Weights of a small mixture-of-experts language model, trained from scratch on English Wikipedia: 7966 steps.
Below are experts of layer 9 (counted from 0) of a mixture-of-experts language model. Rows are named router (the router's row for the expert), down (a neuron's output weights, with its number) and show model dimensions 112-223. Each number is 128 + 32 x the weight over its row's rms, rounded and kept within 0 to 255. Numbers have three digits each.
After each expert's rows: "raises" lists some tokens whose logits its average output raises strongly, later layers aside. This comes from a sample of Wikipedia text that the model never trained on.

# expert 0
router:091064136171111178070101158166117147118059125136108125087113135109072125131110095122109113125068100113188128050160071093105143159138150194068163114080160148149118101111098098164072086170170137171079115126154117125116131104091074165167150122125126183111146143212134078082178156117186148131132105101157113148147049113141150131151142096177
down0:160129093171131144082133144121118119117136115138088128110120118138087083170070051111129122145138087190052098105192133115117093079075109149129108089143179132099115108140177103153149161110141145084135043087120128141142184133136189096169081120115125137072102220137093114106128137130154137135142161117170023176088098107152125136180116084159
down1:134143092120126099083084109092079108194151167142102103140102070182157119087176141116156100143037064132133123141162161055137144103114119095126148107177148163158166103151105120150135144189105120099196132149151135124138064172099106125126135073136119140151109108145108154098131146164164126112155127116153104128099089164150111168114118076145
down2:105124124136046164106161101123111176059146110097139112145078121124139146097204103149122139093145130149153163139109121137159164121092119154178183133161116110160099163102145139080091135083117148119179041150194157131111126115118148160041122162117128066091140093112133143061018187113128120158140100171098199135133161083145080184081123122155
down3:125125138127087117141147070115114109113140108102124096141113135121099153076138193207200097063092089146084088118088131151185106108125121118119052152125113159163148110113160137152144160206088096064076210144161098110076165166137169153144122153138128141135128118108109198134087132119147123108117110099135159134065174124111106080136096129145
down4:130185178131155060117129119084134126116118150097106112175145106140160148125122155122110084139171109086109167134105169172151165116141124129127137107208136099130066144183121069135140100111125114127101170116104169104149143132109128105125167084113089133197152151147140093141132101168145150086178194093147114087116169099126113162101141097084
down5:147151122133146158119129169154123149108071117126082115168128156092113129135107202078102126081152107105135136125121158101117173142147100188132091149143147106121122124071127128134188153124105115123125162073123139097197132146111094082128166110141122162107108104119147121135121134219117119131114138116134226067119108133099138105146111131122
down6:116128110079134133114150106096163087151142104100127176162101106135181139157134087080148107108129115183126154112139122145163152148104153115126153116101098118115210126108150138108097129167150162085144103147105125100124138084180137125054159177075195039174147075097099079144106140214091163087136143160108128144083139083174155146149078123133
down7:178118121109160123055118130098152151102177125102112150094125113142066061127107123166166157099116139095104175123168116158134135169116084110111167125198154181102129111143152167127111122121098128082185135107165083204133118031113081124099190165108107130128089145139078131131138092165131117138148107117141142116092147149133183107088075101120
down8:158091094161198133069181133116133121086138103166101051130151146135140146068144172141122155110123119108081145064124174142129085124147083149148166163146133140111109101116143081155085131119118125173182182129182111163142061164178111131147120104116119135174131095136048134105061152095126121111104164162086137121124136112209133188154168092166
down9:135136108223097111118140141169158116133099148175113165114094148100076160115132144164166108118122107137097178075071110132180115145138128127107088121182089121144127095095165114112148136064167166150189135155142159109134141084119126112151135126111121196106059122111086173125111167110123162125191096194171080156097162153085105119169103103155
down10:143099164119140124092092142147117157183141155134177167160125143104104063155074082129130150145132165152137095159126111153150115135064100149129113171144167081151150113114158160092110184089124193116186095083100103106080183156103080112112086170137138136142136159059094114108156121138144164115156172142076112135121061167096118123113110102118
down11:147063075136139132112171119107179077175061139115112222180133156126131167146128127085135139111105149124192141139155082092064072120180105137121114213094102164131135107146186153107125124097150101133191124111118089157139173094192127089083114120124162144110056157120185144076178148154175142159180154116162101140157135186183169133220156142137
down12:105151137146117118121167107144187125100109133074166112081095175127180114093153133130145166092160135143129146188167107106080152138134201191162119103085147100080181120114121124100092170085161132112083205170090069110176108115218179184082161122163093149102129103155131164105158106126100070139141189144109123154144093097118134162127092165153
down13:107133135173126122087117117103137130129135165149166101149190070088170093086152140092139090135110108097189124124138111106113162117114087145098180169131161134144168137132122199153090074100130185132100045089086129151149104112150154103168135092158155099108116115084117099167140104113061175168156102091166083079155141116105140126111108145157
down14:111030142111137117163129156158066109078149141119177102143138190107142098146141143111165138101154094151086073077119118166048172095090160179114134103067077097089128113132110124087148139207177112126090076100113091104165127129150095143123066165175143100118135135114109136079154080081156130159215111182070158079184122060109116121124135159097
down15:132145130141140094106106124134149142097118119146137097078095178121135106150122081146171149146189109122087091107133179160095210198159146142124163123096146149151148105079099172114077092135085051139134180118129102158098131106121173121149168136146052136146112132098054095157124124150172136160114144135150092159111114123150134151095115098152
down16:211147080111171141098098084185133092068067153149152136145157120133079146195141130036156133108055132141107126120127105092171126142189175119128107121190158147179137175154194099130144165150091109156132069178131148120131132149125115126149087142115211083122083132117153185150113116140225123103142080130127169131115155078109139176134140131089
down17:127109147129150130114159134090155089078178081113126069133138192110149122131116111120092082037154173115207141139150103112117158034122101137144205120083155134155139109086122180090137119115096159153181142136141165117141089143065143171144156136130130108122126152111067137082103132146137150107136050086221090116130171105151109136161144123148
down18:107091163126105149084173136107142174123128118130081162181164123138213114148142124104141150093103138163107139104148099115195195116117122095117157150093146146175132103161037119082107064105151100098144159102124119095118121137134139205119169163140105146165148114134127097122138138165175110133211172105175109150183128161136155142106121078171
raises: "\n", " In", " The", " It", " This", " On"

# expert 18
router:086091109103121138124076154143146114103097102151119150031144119170125155111126133099154118097157157134137176125172164098098142134098118143138155063100155121172120094064119099189151112163154168143067164117117060068126137110072087155157081103095127134145145071152134152102158124095132178047125123195141137184160109130116138106120139129151
down0:108106098172081125177155131095198119166109160099136144148195112194093122115144130074119134183131133163117126080079185052146058157092101112102201104164113079130048114121069125064116073167161119107105096121156138183078087118146103122137159122165081163155068108085108076125173132091078099077148088138152140127095160114147128176101129116119
down1:175092167175146142139146140115122131127147131109180108155118134134130091220106131161122180115078135105101095058141117098116098146171117072079124152111130143159142116135105092205097171165173174125096151152129123138169150198130170129133169096161149128125154135100195086182181104154107089111098078156127115146086142161157133082107161143144
down2:097135099112179127047076139075127153090174134099131165116093096120174179107136104136116168166120110142105101119145105118174054116089102196118124096190145131075141113134146141127099137136173135074197180094158181078175098190138129121135139127172148125164130102096102099141192094148137137114076131116087146101098138126147159142106180128127
down3:145161091145097110112157146148142077126135116120170194122181111148088176132124115124136146143175129112206131161168174157106133162164154105086147102110093056125113120155111135133169142109117082058144103118137157091156096102146107184146096115112095089085185106089108108156095109117082139102109085094144118122118126084132098167203140103098
down4:134113144205157099084159105120135132174172118145119110152173147057137073148106071158138169098169080102143168148122152158129151108091154158169110234072133122079176114121136092066066135082156134138104130118154145114112149177140139166100189147127138088111084104149129177174130178115145180127129133152103145090080140064135132082090130149133
down5:175128148157115132106164088128162161170178101131091159108156092141075097124086135142101131183183134152099168111141137065110128158089150121159149191179112148109093089109108114147102115123141152126110186127162064095071133104155136134127168125147099125140124156110077073159096119098149144209214136125072209114195192098172122151134070151124
down6:159092171115126077124172156140168100170103050124175127123111150135160130168133069155118185061121051149151158113132141179116117120126163148145139099120125109192153124160137146079147132104125158161085090157107147075183101124154141144157102155081102090146162143114148171142108091140112145105136163099117137143126107173115157149110133102077
down7:150126127203159128121123150122113077162130056123105050160124145093136111223161104121116093138115127154089103141126165142144113127162148144141153206141136122139061103120159101103138147160167175117142093121124153138054106138147089110121131133212157130074134119139143115157163165142140135163181116101097094138110163146087171182096139103089
down8:156125132096157153128148121203136134126070100120141159130153121155132126161136147132144118092118142107086120082070124102176131150147177140080081158106146098146156083185121124091156093117162111116123040108105168103110082122146130100142155179120106123108129104193139111166111097121108129098116116060114130101164125148127098136155198145117
down9:141154080112177103154089162114066165181125131106062139100138170132076132100139108154133158125080117141104131096146111129144064052101174100194107054106096115093134130128117162144089097088143091157099175052196150189118106161196086129111133090156156155087152095147183124028099133121129120083167169102111127147083094109127132128135116128136
down10:141115122142097104081150143140137100138095103130042190105115131155128129149116105113126090105153096086196115065145175097137146141152101112144151134104148174115159131075120138084255131112123110138142134128121073131098158083073144149142170115107097169115146122154128145147154121117123083114131075149063072125088138178130086130130100150141
down11:164116107117146117088092132120159147119099154094145118151070130138106079125104136130146167146100103141089132169109090093146099128117152165138034129120060133107140098094097080105154106158101147156135109088158061200132175166083114106165078091068115137139178110140089099129158149148127105079127118098115145167076121139110146165161094144192
down12:149150104117117120107135151117142140142112088123109114215158096179132156123067134131142152166084056157119113134153102116060106067165174156151134146185126110103097108099102139150119082163123146149134062129159112126132135110117139136112124187109139136116078119151059057090146127129121090143161076156096102179121147133161108108106165152080
down13:086153115168068084151106148094114157120136130158141099108166105101083178150141111158159105094122132075099169145145149079110196095179175119143154127155122145082090092099133129114131139140122150121157100162130131132149219153076141047145110187101133125121139129108127137135127135096156110089171156142170134082161180109100123169129126081090
down14:168086138153133064143106127105116158121138078143122158118079092055178118142116104024123118159138128183110098114100186132101133151119143053110089139060077094156155122090133112066144168130102176176104117064127118072183139117092178080113183169183194157086095147130125145129166107174107137136175108083141146114184098147138108148165090122137
down15:167091182133126096140148171111139160143176104106215127150082152132107099097133134176107118158146073121125114068137137112130172165198099170116141140167116155146133071116084123177129107147087146118119145112120106142119103162119153128156130135157162165137070127156114086102174105094146092141124152133130125142150138125068108126114149124135
down16:130140156104133119122172166082153139107104114076116122104150083111164125097181154144131107122140124105178115150132111069168150117145159131079121124113142122112155124140129132104131128148117170115093141136122142182200169172122121149142126131125073194045174143072121149134105120150158066155153139122162068171107161105119138121135131131118
down17:164143072146096130141063169130159133121123115106077126112049116125128072145148132135064121075128031191117177175159130096160157108130120171162119116194157159161161128185146101123076101152097123148104162116218129090135119060159056115121143189139096105107143124174199105128157137142144165148127162188102138107126079176143108106138169125149
down18:160128103073089074124110153149104119112112086122092132083188128102081186099070120122144149093136138112102135096165111181165081144060097127136097096185108163156172117178106123132142122139133118107131111115177118100130110146139115134131152123061112135049195126171170133165140134109120084173126118135119045100114125092107108113139189130137
raises: " and", " (", ",", ".", "-", " or"

# expert 27
router:126096103112170127119120150151150132091088140152104130068125156175151101142120188117107082104086116127168163142169092096093158144105192186156168110100138087177117102105113095122102115178130154143057088133111072143146105149097162145142084167155124122143114126094155156114164161094148195112091107144185124159169142145113104124086163104143
down0:063174145153095174109118184129117162142095164133146112185159133156109153106127173137129110172170123096118178094165141135038138113114104111146121121116122109170112086107133160166131137133090101125157117160104141148139129153119113145108125108166105147081104107119122078045158107120092129127116143067139152161173172144136141081108152109115
down1:168086070204185191108190176067106124124110124115166168101143125102166151111101123160078139185169072099148127173140167091113135041103174146093187134184053144084139086103144147109084144126149072105100101177117155147132118116142092109112138083100127075125121169148125165150140133119124126077120118112116128105120125201125173080156139145164
down2:160144168173134115212113153096132143120110118129117110082100105079120192141124214111069170187186152116139116131118154124141116115121147140072127155111111159133160166125105189080124075123121161179122202125124110197168168131096107150150163154089104142097148126120121219153164096136146135127224124061126074171131074132084160139137102144122
down3:132157137124127084101142108114159082136093129123153156104160142117138131136117132151118127141143164118182086075125118124097141162181087097123114126113102144142128114174147199106158141061084103191164130172140121174143123085129096145100152200115170133078128169118149037091174167132123165135088154091122145111138163109135153151163070081068
down4:150101132095103133155091185173108148146142122135153116095086115091158136097146104126154131102140095114134076129120154068143164128125092159121166199068125079115153118090101105149096136173155107148089157111119148121123100183133092088095166105097183128095101111120113169154063123088077145157194140098087133064137139117090100070160051126161
down5:128148141127098197155106140148105095050095104107164116109096076117233146108116178090128113114122131099130137096116073175179142172173167121096116170147147149106096139112119122078150121167176114195091066148116117085119135138174163133205124104176110126155111073118125121124094147146141091139184127094131158091151159191124149157105106127125
down6:150183114215119172115115107184099163153181142182123103164132075133115108132157108147153181103151157122117116121060124156073107177068152097125093096098129149094117179104181116103144129123082125121123066125180157116099124117144115098110135091096146147136186119086119089132108083135137143117086156181141112139169129049119134121190151118094
down7:090120113158135106138094165129117174138136136186124133147188130126088186114102099172133129097160191126187118090127141093102148087124159094083135066148095160166164137115155136068097143214094092097134140113148153159184145165173137101208114159116123143159131109140147167124149096138179120120106126156081104124099059102144159115132137062089
down8:156153136114116141173082075117155130179106100054163103162053072200144157096189096131129142099192133111128195080110130143130142172070125148108131167123125126086153070037121115130105160107152110159145063076124130120127121140188111088124108094106169133096158095136185184117144138112157139153142156095103158095119197130165155093120083147199
down9:170147089125141133074072180141124163114114168118119086098149111169186147149118130115161148108102104142141108182086116104067118069140120157121109120171164106093175123145159052093164097160118128170074204140135156087136121162059091130114127130127083183123092159145158154136221109040113096097158122162107082097094119087145110091147109117126
down10:141085117114146159183134112128162105063143116038219143133072116067099119162144201148141122114109108112107115130082104170100093132187158121152123143121146101244083134127112166143135103104165128114144204173129151135108162103111134088136124103146131163125137124177164139132136097150150159138145101092110145135123068174121182113112134109147
down11:122028087138098114117103150153128058141064162111087149109105156168154089159145072161112131067170135142149121139157112089097125134125112124131127127153137112138145138094139119166152143098109096150117000047067134179099127226108139131128115103123099134158136129140157121172172113143122148115133149058127114151114113146109195077112152128151
down12:148196124158157162101181142106142130092098156169140142089116161154120105200160136152097148151157119103160110136135113056158150135112126068160158135130107077103107117127148168174130115124111097144084246082133101105123152156181151050144137127058098132175098183125165111157203146105093162128121112109111066167177149119111150102069094145171
down13:158135147097133095092144143165117117139187066082123087121142126123095114164125128160166139094094098107143178126132152138126153128111161125172135129136132120105189118103091131076120100161075155118122134180180106159108136158126117105120140121127184121104181093126132044094149107178090129057153118152127165122134184151112146113156157101164
down14:138154147150097100139073111098076154096079138109110167180179134111176092117110123111147098069101107082116043145114073172113167107116117158151147175132168064165152087121181125119150164110138068131102115088116181088101096151123143115157102154164078089147151057122150171164121169087132098086144125122142193090134098126123156187111073057100
down15:101117097213142125139140085162181157153124126190117156111154074066089124101143068126196095150187195138169149201074155115142106156101105172153184073191203101174092145114117187097130077136188143145139144137132118122123099155161125108159089125150106116100079140150133154097120096135144125129110106117107110160085179132120106145133167185154
down16:111097080152168099088181115126143155135131118153117121125097060146115124107140163123142140134117156180088145166125170130215144141198088101152112053144136143115104129142159144069144153164124231179108172141121130131080120078128114119132110182110129147149076162139143108146150179131160122086142065079127143129146192191070121097108133106149
down17:098127159086113079119101131168118109127084153183073134093183109158177125163172135108182112174089138159138118134119107131117140157180136145186105083063083082162099146165179127169103094114124151159109108066108151148158105046155124055132136145161152175122130097154181124097141161158118166122090170168086151148099110151165099132108120169064
down18:145147175128153106141099123134128132111106228131146214119178111072138115050152128155153144092159099100096081183091135199150145130149163100112116143099113142116124157145155149162138127121120109181164117140196160096109114126172095163090145126092128130088138153118167109094097158128104123133134168126054119087110122090128153171113154111127
raises: " K", " J", " M", " H", " P"

# expert 26
router:098091076161137124118074153163139153126063096132118128100113065123126124070095162102072107109097107186140113048188141132096171099104130137126110089092124113167092107108168099140114086132112146148087208109132085150196140129112096138142128153126117089182095132168162074092180149133161168062119111180125188134126067105110100124128139107151
down0:073125145081170105159130154131137160148158163114146076085172137139124156169083134137140101088116070201134150081127179121130130106154079133154094129188078062141049127167204173100190057109140107163128170083112068124083106088170126129104082132098149166098099091136130149142159125140056182128137143127165140120099125149123115101100145135137
down1:181152179092144134155092181071142137172159112096128152137092138145123087103160089191154153073104085140149094134133163088125134145091125043110124082161121142111119174112078120097179108067135129121120166113117143129140086145202085157093145098134145082074146131147106087081143119114131150086097132111147103153116124118074117142172147148149
down2:125114153153134107125092164144128076083119101124202132134095164176105105145070140119132072168152092142111131136169171109110117101107119148116094121140097111106137128162125161121075134140084148079150123123136136130102130104143075187135109117144186103121172053146142164193165106099133112163175153135145094148110122124023145133102149160151
down3:104115190158135147123115168160099214146096072135147176112191112105113094062113127168163125064068114125168104098110169143090178142180149095092114151168133109191162136112115109135140124146125135151116091135136161139134094097173132169119122090106096098158120124104133135120140112117077077150146123150127133105113132096136110115072164130163
down4:114115080152080107108149102092147160122135090091050156149130054100134152107124115131113108110213139169134118168122109152233142128067130084137098100141166098181127129154122149097106142154160112150114151197058113159139133178107078069148141111095138130143142162105144119084082163156100161069124128137129139138127145160166067070119088114170
down5:132122122138105112128130095124082146167115105059079081116098087152103059145083121165111112095110120135065146134113113095117080062100101115126097134118108097092160164140123107159181086126109130098166143107213199135161183122202091118125135130111140073123142090080170160143113127103094147155089113110065106136103127145096148096128103127110
down6:108100135134103141126115112135129096115175181164095101157059167156113164105117145115143164138109186142131156098126112102136117119071124164135103191123131119108164124176114108175078174118117132098146088064141151104118153112110143094106135119135143137112103074070170131119200067171137171147143117149103163144147171201092134107168119151140
down7:156155128079099121108113112093134113081150161072153102130128123116157131116162141121149095123115120161168201114171136118105117069122150121125128131194099142174180125141113151108139160149144110123081133142138124111142174066113127090130106186142185098160101154078180095114125107127167161192086136084116185157102113124141176126112111136139
down8:154190113110170131104127165159125086155162099070155186128108135109120106178152100140201079137113174136123079136189090171158126162149148100082132103131085089171155131167239104135177148130087140153129083057076160073099144140151131132122080148126112139107105122131096129128124178090121067144126114112112096130136108156103154076155145083119
down9:052149128183132115154121094179134155123105102115124057082102114125107100089122143123160128178115109127162126163071098141154136141089148109085112120132167113124132122140101121092127132079115166129194128130180109139150098075146081135112091125096200135135173157148126106100111201078125148111145122142077170143104159104080150162083196141170
down10:139205156072140122122101094111119082100108074082163095096121149030174135093090139099108135163208118098137086135130188118151113099153175167147079183153110128102156170130145155053150077086150102141134147131101128112136147091172128084148050072089168095110137157141098114172085110119107070091133132112106111161100103100095152150182167070133
down11:105118111113085145206119153166142169173079136114071135158129103119117158127066122145130119094116157172151139229182101102094099109150122126139139139131157139156130103100137105135119100184106144109095161142169116129074148141071110171120119157071090124151141177105134100117166146143127115126124139112111184062145110129131092064149097120067
down12:206122158095112160123114117168077196092208116081136153135152128104130086182137113109122093100179123125104164114140077160236133093140114121125171140114120093148173187175174142106127129133149176128096130074117103081096109109146113079134025142134126102187114182094141201150120144124107141089077099165151146131079135124101202073152054110165
down13:154114100062186087125073089117195156130114180175149129110118124125108114121134101097092137185092148104104139121103103145147120156129140105126124105141122115133100087081135147117099114150108147180084174103133102150103088082113101114182098119157111087073129106093119155118103052140109157169125121076161142150118137165113147081152062139190
down14:155134179062162065166129099140109115098123134105172152139157067067105135180132101085114119087137175152124090171116091175146086110082171098098114122148127147124140135141139107136096120111096141090094172137118092129123112115127138102098162128169184083072120091129123099116128147141113148135131057112140122163138149102141097119136127106140
down15:130170169182126186149141111074124057092082123144093106168118142167139095112104093133135200155167118154128177139134129134138172140072112150170134084127117100111164139110129142142097127074108149136069160135101149176111168117123184071078186085110176145095140136115124180126148103198112167103186116117139147136109122122166129102142120156074
down16:072114171111135118121152174114107093120135109219053085121119061112174119121105122102126140145108160080123081135101083126136126120108113139155142138141154166197084115089153144105155120127149111118181130090080105122148139099125142155158120104110115156158153127141141129164111077149144088156142092133066127138131184142123104193110121132169
down17:101179149139126130118135071146111087163102079178106173107141208081071112121143162189125091114121122105112115094157147117092101140139144169085129156102123163089134141167077160126060143151140138130108112076200137142127083102137137119112095126070120061114123095121117078106163091140135112100185104122125144079115142168117159133208174213127
down18:115186125103086165117129103126133087184103093036135182117142101161152102098177156138103078120155123111148089110157104150153147108139135111138086132111203154134137128112195119141099066139119142163144128130144136169101204088173103100134147110122136126142141158067160119117141121159135150155096090132114099168113083157112082158103155102087
raises: " in", ".", ",", " and", " |", " on"

# expert 14
router:088113130167135179115132136171069137091073106139086136093116087118107110128072144122097118113066140123154096113149147050127162174115126166165118098107155114122135080079148088122121081161174151162128211130163110142174122141117084173176119141112161131139117147132137086071139128099132205123090085125132146102169086130144090092115170107164
down0:086103153109151090110147167169133152087156123182159212095150204109119143151124134111108075116102096100140087130183106147124129137152129119037171162165155080131160092132121147115115106127107071072142097125109154166090142122125136128067112120157109154130164097135152136133163172136166151109135113061130111067123090087163113113139138091094
down1:085099149113077075140099123138158139095208092136106172145130141153142169135183152121117181100174114132073150138172106132103134151155106153177120163132129145103149164135097118099129168119123090109078094134105133111180149099114105178168059148122101095125092105119107142065139136137135067175138140135143161152141079132092134120136082141134
down2:156131120139153136102116120146179195136130155178049178106191147101108127145175167121123104087142115129149112083125132123175084089108133072039080143085135107151109104066165151172096133158128138072145100099097092169131116094168164110061131122095139181158161107173170088171143102154139112098127095174145109090134107078174114167112112150071
down3:085119144165151172086125150149123197069100032144097083099160127109169100120134140082100089096123163066126153087233155057110126097150176144119129111136093168132161091120099144112144157129090137114138108114094139102111107187127088099127086174218116159134130127100102152139107112136110132157163114135125116077126201208107138111094136123109
down4:111124115121161142119113191149122139117145144140117083137114162132143180106123066132070076104125135115215141093107149092148069135191119103139131124105105076160122123128077169134189121092126091129116062201100075129153122172071032088115157165155166154130155131127163164131094139140114097138132098149162137160127092121131108106175138080077
down5:085097143165111093123083141137109169141114141139113094082106045212135191131129103136137143046133061117093115117133125129189098132115158130087093095155143143116087189108111103113098089135179139095084161091146077174158130161144075131161161099132136124142173130147214171214154103123111117092132182093109106172145067136104130141148221138161
down6:153140134114097153112137096126135159083128150117148135106182135163121102073181202192159128118111135124042159134161109174152143116123109117107070186170052119081106117154106152094103111121163113139115085118072132179064149136178168128134144069110071153133129144097170127099100132142124161152163171147153155147141154079142123184112137091136
down7:088187128122137097150141111141156159158132125102016141146112087162146126123142105067104103104083093149145117104100143162085127086067116145135099112118130190115151148111123128149152160067178130088222155144145164120137096096056116100153101083124136138146106179148108103153112112074087109140068102085128173102188171174169111024190110091111
down8:138105088062081111093095168149131142086109151149187184120099134148141126138105076151193156118084090111141180111156159093062163110113120161129148169133153115103109160195085168191091111157085111145095141150088110126112198085075126177092095098137143155142171125174140150144144140083157087156138146190134154190135184154167166158132114154150
down9:105136111114123140113111179095114112179084160127114114067141074109127104143150161116102173058122180114126157079103102163144138127125167152166190124147106131124138158135106082091140106103125097132116118114201117131098121157140109113128137159124074158097100104140133130127149103146123117131173145098180157047143179110139067167027128149101
down10:111119167077119162127135169142121140130104087165106167141179137138093138146174128113154138122169134128179138123106110139151147114101115138121101158089144137136119133137131206145117122152083158150137187102082125180165137095121179102070183108118127109156091126155119105062185128129160129109152155149160159131117094159121162102115152122177
down11:105131115055176086113161053141177154076095131153079148127100120083110119079119160124072099064215173127176139111139114107130085116104177118130094184207127149164146092101141115162119108093120120119115129140069179168172125100173112128022138094169099130145124088102098142097084092192092137128129146084132146111154105157109118124104198040072
down12:121118087149117166121135220175161083058149150110111147126131152102136094141107134122127148115110102106129201103150132123117127112131116164157155116088176120081114105129101109151113074105134181082132099149149089099158149084149110149138178135103173099104126085133168080155130113092106142155173063145067131130128102101193098145165130109129
down13:135182133130151153163094138116120158086078114053123112128136092106178132089136126119139123175125126119041182136096147137144098101158126137101117148110135046142150121107094106152143121158149106123151197137152090073084091089138121115110136109109059143150187100152117081095133151142089090137108121169113133156135129119070144141093117125090
down14:132110139124142112173131113132128149149105144113092134087152142128150083117140098154127102143097104095128138133161142127163102161066135165188129124181121124119106173116134128125100137149120139110121104158121105159147131134107126111143128143208118126083132150119132103140137120126164152111109153167099128193141149215121149131089070114152
down15:050109101144081176076157149149107116192134146114146080133183204197131062109100184139129184136134153050141095106126070076170091145118149191160126161137107102119132083098065132122082121143110154185137113161102125071143131086085106111146110115197087148123154109124164143103142115147147076098124115189090099186124165093135136128164108078141
down16:108135156100122140187121108094076121050131134086112145111158116118140117120155142137104140114098088107117132100133124114128163124113139146124174098166067158110119118148075123133136101121101079125124162144133102062134150112128135083132129149160164106138133096162115190102112162076091176119120141124140213152193199188131117116117136114142
down17:111167054136105109071097129116096139087181121104085118151185137128101149116143147139111148117113160134148131166168063154140164130158161173159094146132080152078119147160130118141108072132172127099121129139139124139102175113145139114107066079084038181128141188125179153107115125201145101114091107106086130160118148114132166135122111099117
down18:101157096132117125121191164137088113149063170135125116168134045147098171154068099138156122104117162088113149076136056156183079148138124105139142165093129106138187151130092126153095142189093072169064120085092114119083135123142172096163150072157142122131120136163062136099158146183190097096123051079151090127158082159119113135183157124135
raises: "-", "|", "\n", "The", "In", "As"

# expert 12
router:092119086099136121155131152138122137098138124093158157069076117126111123109116171132082128100121132140150160077174131062124152159142132140172093121110147101144124058114142093155100113160096132177129159129113079140153125132111129163147097149131122173144109101205147084072145135089143176079083096135145174116131092150110101134087139126145
down0:111124083124091128150155117142093139138117159105099120125124147097134078135104152132156173071095103166127080104149085100145147116089086082172086159124179157150141143152064196066106139115147130120112177111089152163125104138126115141166158121095119136117139115160076129088131168108172127090073160079132168165079152204184179123171127138164
down1:161105119165155143064166118102093152160178083152071122084141112055153119124130165094113171128158070117117108086126139115157139169116069118067170149177111151153099081122143101124085140127123141111051126165140120114130119099122117096151113116152106137167130094090101048106107143145119072116157139115114124168103117138177100119106123138116
down2:137065119149149120112149115136127128141148107168087152134130073108132098149153196059136101149129138122095047131117152129156157096202175126180115113109123126131134156116180130094167154133163158140137129115142065110140090112120178185090080142187134044132121099104115096136118153107069194112169088148146081094134081097115105101124183110131
down3:111097110165177120154079127106142143167091116151132088134090158177099147151173151162108114133152115134144050184091164106080124127157127170121116147163158113177104135163121187118179153126174152147104165149129096122155086122140105180088109097083124116125144129134148095113116090145142107133116117175136094100172132110122113120073120081144
down4:132104193137128122135097123126122190154095122130096156164129145152123203130127120131115109159133124157153153147112121119115136109166129141155129151169069132158118145120092113147120120160119116116147148117129150117153137155117166143110147083100169149178121142103137141111156171121107148151154187122092091147114062115115106084134067127188
down5:081138170137170169148095114132098109135072103104132118100139138129190192111085124132175085123135124117142161087109130114114145086136111130101167131087147144145099044187124062157120132142140133155112116126193153081123160094101028150072130058192122147158074126137140128178165110137161146161113118109183173131173068096152142165135112060133
down6:094142154095180103085164079167144189160107134065132143146143149122111093082195087073130123133103175165110056154160161132099137166119125087155064136131123141141138115128095137150107182109077118108132123173122118196099182162165116106106112108083089151136137164154136136119138151135121087115139096088098106075124150153115164157126126135161
down7:101139205114155161191186144155118132141175134103130093137142131079125082126132161157119170086138106055127125144094123119090193177135134154090138125177080165119151178100149149111100191155120071131154109111115133131187159172154118177153140146155129160168152184091092118129107144157125167114153145098148087062121126091143143149108145159160
down8:122068114109102103096150156124102153123123125109121152152112096197124118115164099181152056103108138136114155132048115152127152072151084136107067130157107142144133081108159129097100138138124122163151151135081169102110147130097077134178137139167076151117168088128099147174097144139173075105101081175094091128132107156062128185137172103165
down9:132116122125086097112149177103158068115146096109136164130097091064139169108143151054121136115029122122079164124168111145084107100155134137087078209152082178181089133168136140167148109133141140088182191169106133073116089107126138144111133111143192139093116124094111097164130159122106134115101138087105160105137132183185156125146114118192
down10:118138095135090103186193128180168142089111155186144114104101080081090121091102195114141125150103154127131135161124112158094091103092129150127127128138115072125127157142116189141124144147136184170060115095179104167114101125099199099112128133146119121110119098142101098140120164116134132107159109097132101131148133099136109134093168123153
down11:125151097082112105127119091117134145085104098093127152122127097121132106123152080159158101056135105120135122147175088160162120163115136120149095070094096151123157176136146091188139140163123169129132123181146161109056197092141120182143121084092135141107109139129165130104159174171122163080121110118137143128141109117169088125131133101141
down12:093144090129142112148170094137156169120112094083135170093109176083101113102179118158121113116133192124157163143168114118111173186074159156163115083139136133082133192164068186146134089092117135183175139140138132080179039165093149135124159087111119114143134158139106160109136094170110133083161093099174116094079109208150120107232069119164
down13:102154137144150154121121114096119099090071113111075162197128122100150186140101184103162149150143036163174090170159168188159164109152093131183156071141151151099123116115118185081088100128143110063138132137109166195186168122152097147102141146137108164121094085083135151117131133159065085054093159177099181151111091096119111089146092123172
down14:092122117101120137074138139096149175116154147071099059156127164117148124086151145148097124162083187087119068173155129113115106090051123130152125079110146103114098115144093125123197162146155111123100182161121109196177134136114163139200194146106105085104158141142186133127172163124157158148108103186153125191126139152234087134136194127100
down15:151195129132160114155125139164150079139171069117169110109131160140135193116156134055088112124075167145072140156138122169087123111093139126139126092163134109132140150081074129098153156086148114128137103095126082199127133108134161151112100102130074097082091154125109151141110128147110105091138127176127177140128117100137161167119095124098
down16:136123123102132079148088083157082096090161109107089131189136124094166131127096101131088124112167080088081122136122155114171152156152153124142137141163051173154131137109146102138106145152109135125116115085111126103126124164166087114201097157132149125116104103097088102150088084119111122092178015144063163100159100077147111065147133066140
down17:145188138173134186093117166122140090130107145120108124175103151189152114082144124116084190127122147176093143160142097106134138159157106125160111118175153107129137189129139119159094139107170092128150125177164134118126078121120111147099123103057168118037117124165102165135160146133148109143187215152124108088153074110174099132096125073106
down18:148160125133137079077194108083151186102184132201159174112109113147155116159111147155126123079147062070093143137117175126184111127167047109167109100103167067148144074112204115123105115149117096111140109131130144200148110147136141036133105182174055145118092118108136158107161122176128129147135119173105102076137119163120135109177115159159
raises: " and", " |", ",", " (", ".", "\n"